Weights of a small mixture-of-experts language model, trained from scratch on English Wikipedia: width 128.
Below are experts of layer 4 (counted from 0) of a mixture-of-experts language model. Rows are named gate (a neuron's input weights, with its number), up (a neuron's input weights, with its number) and show model dimensions 64-127. Each number is 128 + 32 x the weight over its row's rms, rounded and kept within 0 to 255. Numbers have three digits each.
Before each expert's rows: a language model's description of what the expert responds to; "gets" lists some tokens that make up at least twice as much of what it gets as of all text. This comes from a sample of Wikipedia text that the model never trained on. Tokens count by the router's weight.

# expert 11
It responds to: Forms of be after a subject pronoun, especially "It was" in species stubs and "He was", plus adverbs like first, then, also, originally.
gets: " was", " is", " be", " were", "ly", " are"
gate0:147115169133154111029218110129102182099135054107112149148072128109131107161142121121107163099128134112135110167178120126131113147165098108077166102084099084165104120121113123121106113121120136
up0:124073160158110164144058136111147110161110085150083157125064148081134153084120161064104160181107116125134142068129136100122129088099108091137098108144160139130118085147129135143130127159139190
gate1:085156106165148162083144144156090144134152174088211073121098150148113097136157069103154168132097105141094110124142106118115138172143174114171112103126128101114126107120171141117060165132092161
up1:104136148131129146083160067122098137114123164101094118128143157105121092098139049113121139175139126119144098166188159138073161178163136123147129113121139071126096166099143170094110115122113138
gate2:147141126105091156078159152119072166127141084115114119078151149068064091085133143121086181165108146212123151121164150120110080159072148116130180077191158067113161143109114099103156075102103159
up2:115105106143184137105150129128163126151072147180155147214116125113139137160116130077129111083090134115168075108162091120120100079184106129164178105116129100146117089171153143153102142149121103
gate3:105123138147128126132099128140099149115206099201163125147130087123128131148136111120169183086098116179079188090098136087165120187210125125133137128110139126090132082153153152120179091094097109
up3:105120106118144108106111096103087090187160154164088137135156158163075115113152174164143114136145136131205133094175125165109087146181154107166149145143091097106154099097116211091136063142103109

# expert 55
It responds to: Words in song and album discographies, like single, released, recording, album, used, and prepositions after them, as in "released on June 13".
gets: " on", " for", " in", " as", " released", " of"
gate0:137103120122125142101121189141110178161117098055093150165186138085125096136097101132113076108070089119178179091109134128129088105092124143066161157160107093122123110182135092112159138085149116
up0:155148111156132123208114202153161095084148186153123060127079159095099157095182121131130125125046151132083133129171099089146089140071132173159163167118175108149143123151145164121089093138113143
gate1:137159113159185191115102128171078087099099161065103184112129176156107090128114099114080115123154139158139136146107162204186143114122139174122106125138135059104113114104084199106163150142074128
up1:131128154130110111123092142140081105089118041160117138101105162084140094116149135165163131125075097174076105099121175100110118100103108089153079128059074149155137170136156106153142144026134132
gate2:164076125145091171074159144116097069137190132124129125095116119127074129111155147175123153116180166156157165127139119111116136136117119140090159145153150124050112118098121170110086113143125101
up2:141099155189113134088119164153110077145193095151164153116143159072119133155155161112123179097147154132120105078142088174123120153192048127155153175138116163124146066133157148180080091166153137
gate3:148192096131181120141123136095101138116067157109124125186119165185125139084136092156140105123108105153119092121145093090124114126152053106142101168118112068148130178158203102114204120090205213
up3:183122169120151118106166105123110141155170124126158119064092128144126086207102175186122127156139064108138076135180164068152151102093113157160162127161172180129028089140100180167104066107054105

# expert 42
It responds to: Middle syllables of names and foreign words, such as elf, are, az, awa, as in Shackelford, Kanagawa, Shakespeare, Right-arm.
gets: "9", "are", "aw", "az", "ik", "che"
gate0:177108119163144144129168139079124093142158186119168130120134127127156164137158076174119155138148119182129125111105130176154088132121116156109195179140103139152096131160129085143155102130191086
up0:110109079156116137147095133128095104194074153117097170119121138122144128141131150084183089098178128143114093175136178175175116167162140111133053089073137091083117125157123037158155118137120132
gate1:161142145118109103141173084178178113115172119087124110115112198087156176129160177091119126083143106156142157161118076095068163095148152149075178110142127108130127126156113081116192109117107096
up1:117104102136124087108099202123095178148149131109099134100217095134129107150135096083111155150106156144140127114170107159164093153136120139136095113149047097050092147111152097138158129145171143
gate2:124156133078110108111175095139131179079151093150135160165166118120127166146089097148130149055096157180111143091097156096078173165142182074167136130118130126127138129180175147159135081115185159
up2:161106148097131091123110171129161120121087178152104167139086131111104128168087142091115093162123131183152105050112083151125106065163144133119204100138118234123152112124119131130119101149120152
gate3:106144095121167142119137122097127193094120101159129105169124077156110179130118103111121180121139143131150173103143172105156117137096126182071096122177206150109140133093033179111207151181142169
up3:139125157158109125133118073104159108144111163104109129114169123134163062139112147147119100153164186192126098083091135108111163143106078178130118079166064099181088135207126076099141133094134124

# expert 47
It responds to: Lowercase word-initial letters and prefixes like p, c, h, st, re, un, dis, ex beginning a split word, e.g. ac-cl-aim, re-supply.
gets: " s", " p", " h", " c", " f", " b"
gate0:067156128126172075160104139092155186126104137139117122117088091125162111123105138118143142151083087115100122180145120111076132091131138095153120168180144064129106110118120124159126198153131143
up0:108167124122150108103108123152089187130112120139152085127097126100137155186139139115116145076177104095103132129143119110156112125115129083164123124092037085152173109194142165137119144128053152
gate1:146105131124151098069165087141178174132168196121164089108134056145157142143150123191146179201074111097193099162078128127179113133137137120144119126217165079118114162123139163171121200112132053
up1:128114140117120147125092182156154141153134117191152140072144149093151148089123072143066087157152141092175124091092143130135163138168110149104158141139167124173145122118144154100104136065102156
gate2:125114149163150137161145149085132130131092129110160126095138087179130121102142113102106123080131159121112109166110097089201114107192177127106152093046115193122137152100147117155163122096127113
up2:167097101111152083188149166155109177127138127097117185175134104169144099144101169158134148132117116129153101163178099109101150130208119156130149129122109136137101167065170136084173135106129146
gate3:173139164109184123146115143129101136097121126100098123128116142191090077133119107090101183139082118147135146115131197164110145214189107124114129147233160088126086137076099080161152139124191139
up3:120128155154151127163078083156172155145146144150178147068127078110125111149141100173106103154153121090141093169137092150124132162103091141175129164104083129130121134128058111104170156110088146

# expert 37
It responds to: Lone consonant pieces h, m, d, l inside proper names and place names, like Goldhoff, Westmoreland, Rochdale, Trollhättan, Kh, Bh.
gets: "h", "m", "d", "l", " m", "f"
gate0:163129132136154155111140172071109147093114189156118127112121166138169116107051129100051107148138078125193112089119146072148091150154126157117159103090140142114146084120130112138148105109082128
up0:177057152139090148121147120186158124173142107133176115120102137109133128172160115128200159139106124096125150152102138118125103077113128116110146135095187074088106135148113091115136118077140121
gate1:118139045194119209139139218151115138109142139121122124127156113102164086065146136094130098089100155143114120092074119186125154142095084110106144143165124125104070092152158124131163148132152160
up1:139154089105124112157124110134133079110110140084099156115136140124136080113141173087127171129120097124113107115108177160116091121160103087136177096124155169121125116146089165099113112136101115
gate2:107184125173105089138150143124169120142089160127093097132130167128167148154105108126093090084126107138137138089113129078145114136128113105107122106123193143131094117139100123150205144097123177
up2:117173127142124129153131105102117166108151144117071106095143137078120123159188094112150084123101139111087106083057163126135183062135157118172134119068153110162101099113128180146154084114087135
gate3:091112115153125114130133089076141130112167118124113170152180126099162101127099175157094185111144114048147100168141117151163138125165164048111188100104139140120115108093144105130120062182133123
up3:144112092110162149087167102095124120123145180131120158071111146146120122158158099177166112151062139099145141091119135096153145120119099187159040126079076084136194172135099110123156184057170119

# expert 21
It responds to: Everyday nouns and word beginnings such as camp(us), camp(ing), bus(ybody), called, home, car, often split mid-word before suffixes like -ing or -er.
gets: ")", "1", "ing", "B", " cl", " called"
gate0:169117130119107160161161219102070145101143131159096101134137113089107106107117131120121143109164153098151189119123122159161144149166129155109120137164170127131141089129072121119206099136160135
up0:108148137138141168130109167124144150045130164147112141139149108147159119107101137082128182114131145130158100151101137139122120113176150075151077135148127082199130065119095163109144126191075179
gate1:102133138093112217119107121092170119101111195086143104146147163120154087169153113095101117194113097145145131142172140120136104103132167126133123132150162062158101155164086111097142128118094097
up1:105118116098116154111157140157114151138136144096080123187125124132138129098143188092148154184151088146154150151198072160072125090122158061154147127132126146149119118185128169118088108097176110
gate2:102197085130127095101062165109116147082135122116095109114148149146075173140123114101188136131121057169178146126154115133064147137139135185100179146163060142132155090193081116113128139131118088
up2:185190085132142137156046152158108158089120141092085106117125104187143130078105142114154142160049140115145110096146118136054133071179134120120164132157107176113163128128118116142116158137230124
gate3:161155126137132156127158148146160142139134141184065155070132117122133168104092126118160138113141129197177134059133109109111146132138154137080155150140200179151132153176126124128187169093128137
up3:168163137143117188146051168121168088092131143082094112120145151061166140113122153143082156174114121105103166137101201078125099179148147168093113124090108135131115159124107123115191139149107127

# expert 27
It responds to: Prepositions following a noun phrase, mostly of, also with, from, between, into, and slashes in career listings like U15 / 10.
gets: " of", " with", " from", " for", " by", " to"
gate0:119087146194062154149164127129171134077181137109122130157084134125148164193128110111078108103134125163066136069148168126173132169142184129126065163129076126104077128097137135111134152141110132
up0:143148069096179130114147099152105144145163160119115117136161128127150160075126158096136156169120136047180079147146095110129170140145113123170173132113195087178084139162117164095140095113128110
gate1:060119112132137082206168102125180066146155087121072115119129122165130132127081135138129112166137125144106138082119156151164161103100160101133111126112095184155152081053110107067160147130166158
up1:109094075157096081102167169078154135167124137119097108100141110067127174133043184147125126137109157138084070129124098093119123134096127114086093122129123154145170118194101100169101118111156160
gate2:126121167153095044097143096072136097115131172117051108096113149184075151093104107130073144159135114098119095132152149110140104138107156105108227159124130106117151086135111104100111115122126139
up2:129168098199187109171080163107174161152192124177138126160073157098091091185115099132138127117154166092138170109099136110121086115132144155097078123079164167115109143138154127011093087160145105
gate3:144117128118098160172090148152164161151078104095109132128195114091108144113082099151103110146063096134116150120095192103145107197148098103121146120104116162145076199109168196110165104161122099
up3:099088138120098200194116115169182102154074131142157082080174146100139134115040119122118156073104095105170155128067118105159107148130102107138152132115084107169166181101126173104144165079104159

# expert 38
It responds to: Single vowel or short vowel pieces inside words and Italian-style names, such as card-i-ac, Montebell-i, McG-u-ire, plus zeros in years.
gets: "i", "o", "a", "u", "0", "e"
gate0:110129191112131152109172177093145162145090083141071103117109100141127049162136136132144114160158132149125079180053131076164163129130158136145137175107084140119143147101091133143147139172205113
up0:087112140105139102103161153146110158114122099235091153111111090085107115095132186123169089146111117141170100134122097103194084046150124141097156160144110116078131125147100110107146109091173051
gate1:053120147070114103121154160108160126098157106103042087103123129171162175142150182183147068074141122172061100088107152099100126086146066152136058180115129100136106171136123124146149116075138104
up1:058127118120175123066136157111103158106109094142102099112124135160109174107162150181148081099122163143065121147156109124084145122069110173127029150156118109152076127077159138117152125099101132
gate2:149159132153121155139120134050128112077086074114163106083178081160073136122155109120159100169107116164102100100171108105217058089120167124079153165104122130139145092147134141093149152124182113
up2:066090078127156114096162156112162145128121121184107161181107194167165126118141154113102103146168102107145136119108141137148185132085180115169090134118130114149124185111166155115090182179154127
gate3:091109136098167107156144144095167189134132144135071097115184129121121112112097171157078154128115131152131109118112088132149143197185078080100163094077075139144197120115127163115212161143075107
up3:153097186119145172135188088166156203138125127103139168123155135071142114102052196106166101078154102107166112105108140091190147115169124125108154123164036093113143107106083137136127088126121151

# expert 14
It responds to: Accented vowels inside foreign names (Cr-é-teil, Mayag-ü-ez), LaTeX sub/superscript markers, and first pieces of words (Ch-amp, cur-sed, Tour-nament).
gets: "E", "é", "A", " U", "U", "O"
gate0:095167208143106163090187135064115093181218110133148114125104130135146083069144190099147068113211136123124137094151136132136202116158180112124145142142173111112130161144149143145086090125154160
up0:129120167159070148126153151131127136110182067134108167118133146190144175125102127165122096169106156050119103100075090072139148124231135153102170150123165091156143175141102096195148134129102101
gate1:123193136128122183080131129124089063176139166165115103153092121107139110134136092174106086179182164121146079106081194099130193142168124096142130076141136130100122075109117149073156119099137030
up1:104105124111110140088151154143128177137068133190114140120133119189086117142094187111109145135131082073122122140062155164139196080099093113126165107215168140152109094188109099109115089178152163
gate2:090147156195091100173133144113141111146101097160177140100101113133080145112164083108094146170111098134186096148124075199195110114171108138157148096155088166102157160177144159139172123108111137
up2:108100149107238126151156116151092121136131122170104089156110151081117151148116162101132089068089144162087163069134081128152152130101151140131163178110155178128144113141102076091097124133136117
gate3:108139098107111198128159155088079139133162111109136151098113128114140096126104116110130187144134092148093092075100106099145104174166137113100128121150167136070191110125114142168169059216136129
up3:152058046156167073109135115132175108147124171108166160150071170176161058174170103098128169112117117105132140100172078113171150159093162090137174173083155107134097070149163097127161139085090117

# expert 58
It responds to: Month names after in or on, and spaces or commas before a year or day number in dates, as in April 2013.
gets: " ", ",", " April", " September", " May", " October"
gate0:165114109197127096101138151084147083098162117114137135152173174153160088065132128118137144118150173154166092147124146062143150151030145070126113137151139083122135178102139207089146118137091106
up0:085162126080138108146132106201086147092102141155114164099105101111126192119117140129087107120095157085111114071149102092099133150170133131184171088151137149104135147138127108180106052095134173
gate1:102198112129134167060137125125182156139146132125194123090114173144106163178094152179136130145113105120158148121163163138125192098131137156099155088149130133138161107108098140116142180134106099
up1:088103098131136159117114121206173109112118128128112106123115097073141139141170119178161128117127104164075121096140126114060126126174157144138190181073105112092132085163135161113129148077135140
gate2:154128112116097127129133149131073168113121044075122087103138163107127135153127086102107168157067089167159125110179094131090198105098118148147129201089111155123131133161190175097135129133096140
up2:086087110164163174185123184110157086120137162120203153075110156134144056167090182165136091107141153076109075132145150169113113134122149160150084118134088112148122112122049115157123126143105143
gate3:138114130139122111129139129146129128103137126149107134110093140103079136122144059156058151125145092093180110132142133112160113142093111126142156241109165176123110135106140129163088167179171119
up3:084182139073089126149158163102126145131140118117076143111123117170164086158178143111157094163128183137103133077150159127128097135090125049093130066119123116125140127127166079128154104058113118

# expert 13
It responds to: Possessive 's and adjective suffixes -ical, -ian, -ial (political, European), plus nationality adjectives American, British and pronouns his, their.
gets: "'s", " his", "ic", "ian", " American", "ical"
gate0:075108072123168139160148111189059134140124087110181167147139108134113132156094145180105095192136142145169158084107092126141133064178096150101177127077165144123134162095130170118166132086109158
up0:087119174198102146101159129083183136091138156125105097161041180133129125107144118124106153181165142120137148145065154186050171118132183106117101162151139126100122090121140150175174169125125127
gate1:094091104130095107188122140139208144102113093157090079113154123144178074152105108183166191110124105159145155138122102118190058149047068145099149120077101146144113143152124107170109103141131100
up1:109141190170150119120117138083106096138116116160164137174171134081155171099170088056150083126053102102113137119215128158120168117169115141037174114169125141114149126086171149070174169129203127
gate2:130141106185110159134135113158164125207138126135121094060129124134079077110136108142128194143161139150121098126112094129114086176145072159016126077157131134164184111144104137178163111143126123
up2:129104130169139123109145095114121145144101123117207141092077142108115088133103142126120140096121102161117120117123122176084132164033075141139135092115102107141186126097075174135107149126159125
gate3:111120114135100115100127156134151163114162114141127093127123101137077134059139085102089137103113113142159071139120145113187137162144177086127059157180151076140169075114203175129106110107155087
up3:092114135093076092111151187191084073135155095113105130067144098145113139096101145179103153130122095141112106189103149087149128109144150146077106038114182153107161130110131140099087131130085128

# expert 5
It responds to: Commas and conjunctions like and, or, & joining items in lists of places, names or nouns, e.g. forests and rivers, UK, Europe, and Australia.
gets: " and", ",", " or", " &", "),", ";"
gate0:114150152144124121081090138128161222132150186124088149162138188084097077130164139159084167148161109137133130150165171181110162129086147191114153139119119083135159159122115134159103124105083133
up0:157085100206120086144121110119196155149114157079090094102109165110108127167121170128171091152148082081103146148120129156145158095086141069093099120142165113134125113141136189067196105133102083
gate1:130147167092100157189092167097126077146111111169158126124135123165156076151106092095141163084172134130131115181081092089116124092127151158155164085164158154124137158065140096136172107175136141
up1:136095141111196170114151134074100150098185161124127049151153147121190173105147188128168123105140145111183132113108117164118164120058107109129074092125150145159125091105138145138092132112142143
gate2:106115176119165120153107091101166085145151188104115021147133092119212178142093135124103089153149128155134168106133119139103129171157094074179118092084145133134127121147094102076139092157122114
up2:152198177209084150151166164172096122166126166120135175164132115199171107123098150136124154133095120104124104124140104095136094065173172079104120170107147116156169092157158123133082117082144148
gate3:149142119112209080129093132127095141143159132109156165139144120169089166111100121135143115129151210206121155104164077146120124118116177080192087093160183127079168155112092128181093115110118117
up3:127134123170136172160110151062136108156101117140132126107125089110133125097146178089180120110118118071190105125063139116139164135119115161101113130134177082149088096146047101089158153194147104

# expert 18
It responds to: Infinitive "to" and modals like would, can, may before a verb, plus article-title heading ends and "On" opening a sentence.
gets: " to", " =\n\n", " on", ")", "=", "\n\n"
gate0:094089180123166162126211168147104112167106124158140157115176116120099173146113139103180153129125176133131149099102130129123174108115120077119093156131141106078080121157192124139129142155084038
up0:141098127110142131180125131200102117117095092100107095134164100152079154137111145125175142057097147125077079125074183138132109117169198094127113138116167175075122148108200096120172132061094104
gate1:117129191123129095160122097103105154127088070145157179090149123109128140121117149173152181121107110157089056108152109180115033119059142156079129097126142162099156048087155113129134090141131080
up1:023131117159096175176094149134162117125167115143142136120099114153153136170166115162155190157162137113092109096108149165117156153106102169084096125135122099118149162160102131099150075079137155
gate2:103162119085130093119164142107099106160131113175091153141136135163142153137112138061182199114165110163146127143114126134141102151129131153150173151176076116147157100190089196142157097148144162
up2:178131142150143185123081108148162137143092132124094121129179168090102191121175130165107082130066156106138151106089133161150116127152099105144088097160189107141119180141115082082107091111130023
gate3:156116122153124052078137145090145095147132157134173111110081130161091109117095133128076124166110067044185101185144126163150175067082125104137064154133164054125128114105148094150164030103111100
up3:150133194091163109079130089118146166123107080175085147090136105085179141102153113185127046145109159128179098126146105158134097148111161128128106125119146072113162131160104161135110143135142106

# expert 15
It responds to: Mostly the word as, including Rankings are as of in tennis tables, plus role or part nouns like captain, head, man, author, per.
gets: " as", " As", " Man", " by", " part", " head"
gate0:140112098100149101145137080171117126103170159167097041168093129108142084135151103125101128126156098125124103104113083112135138104148140102196107178120131074168027072115153102082154123168104132
up0:109185128138128126153149071077185101122124106169163179111112119155120109120061131201167083113109133167169122126142141160218141084123097139132182144114102175044096106156083162146124170115163150
gate1:144143124117171126124159172126146129122104158152104147110112179085172161138166135060088160150076045128164158165151134190166162110103070144191146141129101053098149104164131161090118132177195078
up1:129102134127123162100095107081125143091081187144123126148135105058156137076127164143089153072159119075208130201154125158127171156196124148133150151159125147143126162203114180127138074171110129
gate2:162122141151100076059148158122106152122118114124126101128108196128130146161148169195134135103155145208139139163095134189137172134138101067046100114172156124134100117145123128068190150134169173
up2:111116138110170133159118098085172172078091160145079138138155077127143096105166143112100129175203147134146138133101070136178170167106092095077062151119069095109172124163155108096123103124129166
gate3:140139139111161116140152135077102093146174112126087098111090129176121068168132100233102125142144177151116177117119145156208148076086160101104120102130126143094150140123113127088169103110124158
up3:125143155146111075181121144161061122130081120156130075114152185145121092094142139128071157069114143160103166079076137157088119079107102096120152154143127182117136153117157076142140095146139117

# expert 31
It responds to: Final a, o, ia, ina pieces ending Romance, Slavic or Indian names and words, like da, Gupta, hacienda, Leonardo.
gets: "a", "o", "i", "ia", "ina", "na"
gate0:119162137138153180103147142171131133155167106154101106175137109132172142158172058135170139169137100099120112128129183103181143105158143141102160111169148119165150161131130113152191087169096055
up0:118088165149150135150142169157124142202093076112137121124157096156071174111163168163218144113132120114144076128148188120099168076158111119195125125111132112156120126150155106150165091106133062
gate1:076138149088134128134105170077167130081060160153148075079099131112125156142160192134115149101131147171166118068141113090138089167095155038124138162107107060094135087144153112142157165098144138
up1:146116068115145089149124112139142171099161131117171082176095084062092146190136095126128120115093158178197118091116114119104095182149143140118140122088089153107083093202166165185144146133095117
gate2:159165061157103162125086158135122133092108136105100120130134161165131147106116134106081115105163095142098168154111131089161137167145147128191126143089158132147087156107180125139146128123180068
up2:118094117055162115092077175114107091128108163109122091099153149137136140139149114158092091182179173132119128104096163158106173111144072113075101097115126094135112137112123132180115134154134098
gate3:138121198128134142101120143122095158119105185160124160138104118126141092152159142148124212080122104186181099095071210097147090128135119115187134128161133116116116132145081073097092129104160097
up3:147079122162145149140097164135115131060135035097091177119110127104113134095122116109090098118167144137089076100099200124091115122124133169164201139154111194152039122137133133077132083171113130

# expert 63
It responds to: Mid-word pieces of foreign proper names and places like Az-t-ec, Vill-an-ova, Argent, Philipp, plus Markdown table divider rows and commas after places.
gets: "ar", "t", "r", "n", "at", "g"
gate0:106111125151166141109215121117068164191189138121109086104110112109125135094160116118163093117081116138076137085112133143140105129155150077187138113100102134119092162109152109125199136055105075
up0:193091166156074151128131133108117091139093160079128120112196143102173103104143119108097119092115070149137164139168187128070119142083149080176164102084120123153158125099149177177153122148140137
gate1:093114227124154095070139143174123133069152179087120131154142112136134084157135143141138135123141104173073122079152089139085100133151155131117105077094119120120130139162122066191165095196163134
up1:130091129106156164118114140180089108128142111093084093133141163136099111167043130156103127118189128149193089120168198169170079086139085083148120107123133133101162125188135064108148125116156146
gate2:121158096177167153108144140064149113115144139103087125146169112169103139204149063120148144107115114150111110112121145157113146155139115107196179151164105128193122144169103075109142176118134124
up2:135052147149093154166097116158159081154163119091102145151096175115119139096079120165167099175060116121118088148185126115159124132063149101133123122078141185112081131081150111145099121108101116
gate3:096163141115166144152118137118094155089130117108115136146114066122134129165160095169145117091134106157114172140143150111147188062121093170161072154077177149159121106169154131153165118161108104
up3:100128180185168156185126106077055146147144129109153114089106056130084127184126066093115113091159097129122132151101156092126163097127091133188121119062191142171116120091148140139159131164166148

# expert 32
It responds to: Opening pieces of words that look like prefixes, such as pro, re, con, sub, in post-production, high-profile, co-conspirators, Despite.
gets: " sc", "S", " res", " re", " cons", " sub"
gate1:097149154097069095160112120166110111026157111183116083102137142114090196142140167133136099136168060139129100151121122170170159181147139123106128150126096103168129181174147114097131144161112132
up1:129073132105135131133106133108113118157110090157131118152060146182092098148130120142093112152119061146149067101164100194092142109115104132112121094115166094136146158171132044091122151070153114
gate2:108152129117117155167127076177127166111144145078094113103112103152114161124093125182191131144175191166098149115158092149138169138129181130082163080183108099093137178168053101182155120128131074
up2:151173098149146106131138168094162084118079122142157175142154137108128143139169119122114108154115087111124101145066116091097126178201112141185118147071139162143103090073198155037145131148138110
gate3:152150146102138158123131139131154125085134151165165156164072166094154126136168138113096031162105105114059141103142136137139133115110127104112191132133117074140133100133036130172176151120147146
up3:146118172113107149107105143115107145074065122183162169194142113140096138135129109120159139122119116096070148079146126088122153114136158084120142113139086115129085088116051116149125167143147128
gate4:138149091192171125112128110158157115142040121131125184099205119118145073155157119129093172139121101154098144157131119138119150155140111149138065179139148129161113143181115115191143092112148149
up4:141121103134115139104074080091167146073063109113097177131172115163094123138133070176129153105082134112068179164147158107125146180100068132095076177120125137103147100159140166135129134122175155

# expert 20
It responds to: Number words, ordinals and quantifiers after articles or prepositions, such as two, six, first, third, most, many, several.
gets: " two", " three", " first", " most", " four", " all"
gate0:062150128118092139087124095128087177162186138128087140127160156171087168134108105146125136132132102104172112114187150118092142142126106168114136139142132115182133125080142145167181076152064123
up0:151122094099123061152127109061110108077048073106128131125072132129163146058175143117170118124137135139105067096153138097142118104133158137129137111132102133165124138143151193161090159109183102
gate1:092105137104135080095131088161091162085160124136086174119189184151123146100094130145099085175153109184144101159090162102139154118131163123135076145102111106146154175189144127086089063089104118
up1:118188143112152143130087180106146114146153090169125148134105105141131125121252095129163161092088107113085104163127089100130088112142128177124167145087133115180114102134093101061168173167153123
gate2:133105186093130141104101129108110141126161115122082142169174116151151140117114138119131150162083108027098049151153157163124185125114044171077184140110118132106090134125174107130071159129142090
up2:099132127173113162061092134163082156155108093136122160112159136177086103129100182071159158142115161162139075127136098117079112151155116148074140158124156128123059127139122084118143141175117079
gate3:145119126094099122149170116167142157133198096159152101179141158159145116123148174120109132128113113128174123142094125142116186055133142147156169107064137089154147119214164105104187122171109095
up3:129131146133109067136177110124121142090130134117133136107114160120099112115085096123187095132159176122061133157063183109124105149103145077133172198169103145066113201102123163094157130163118127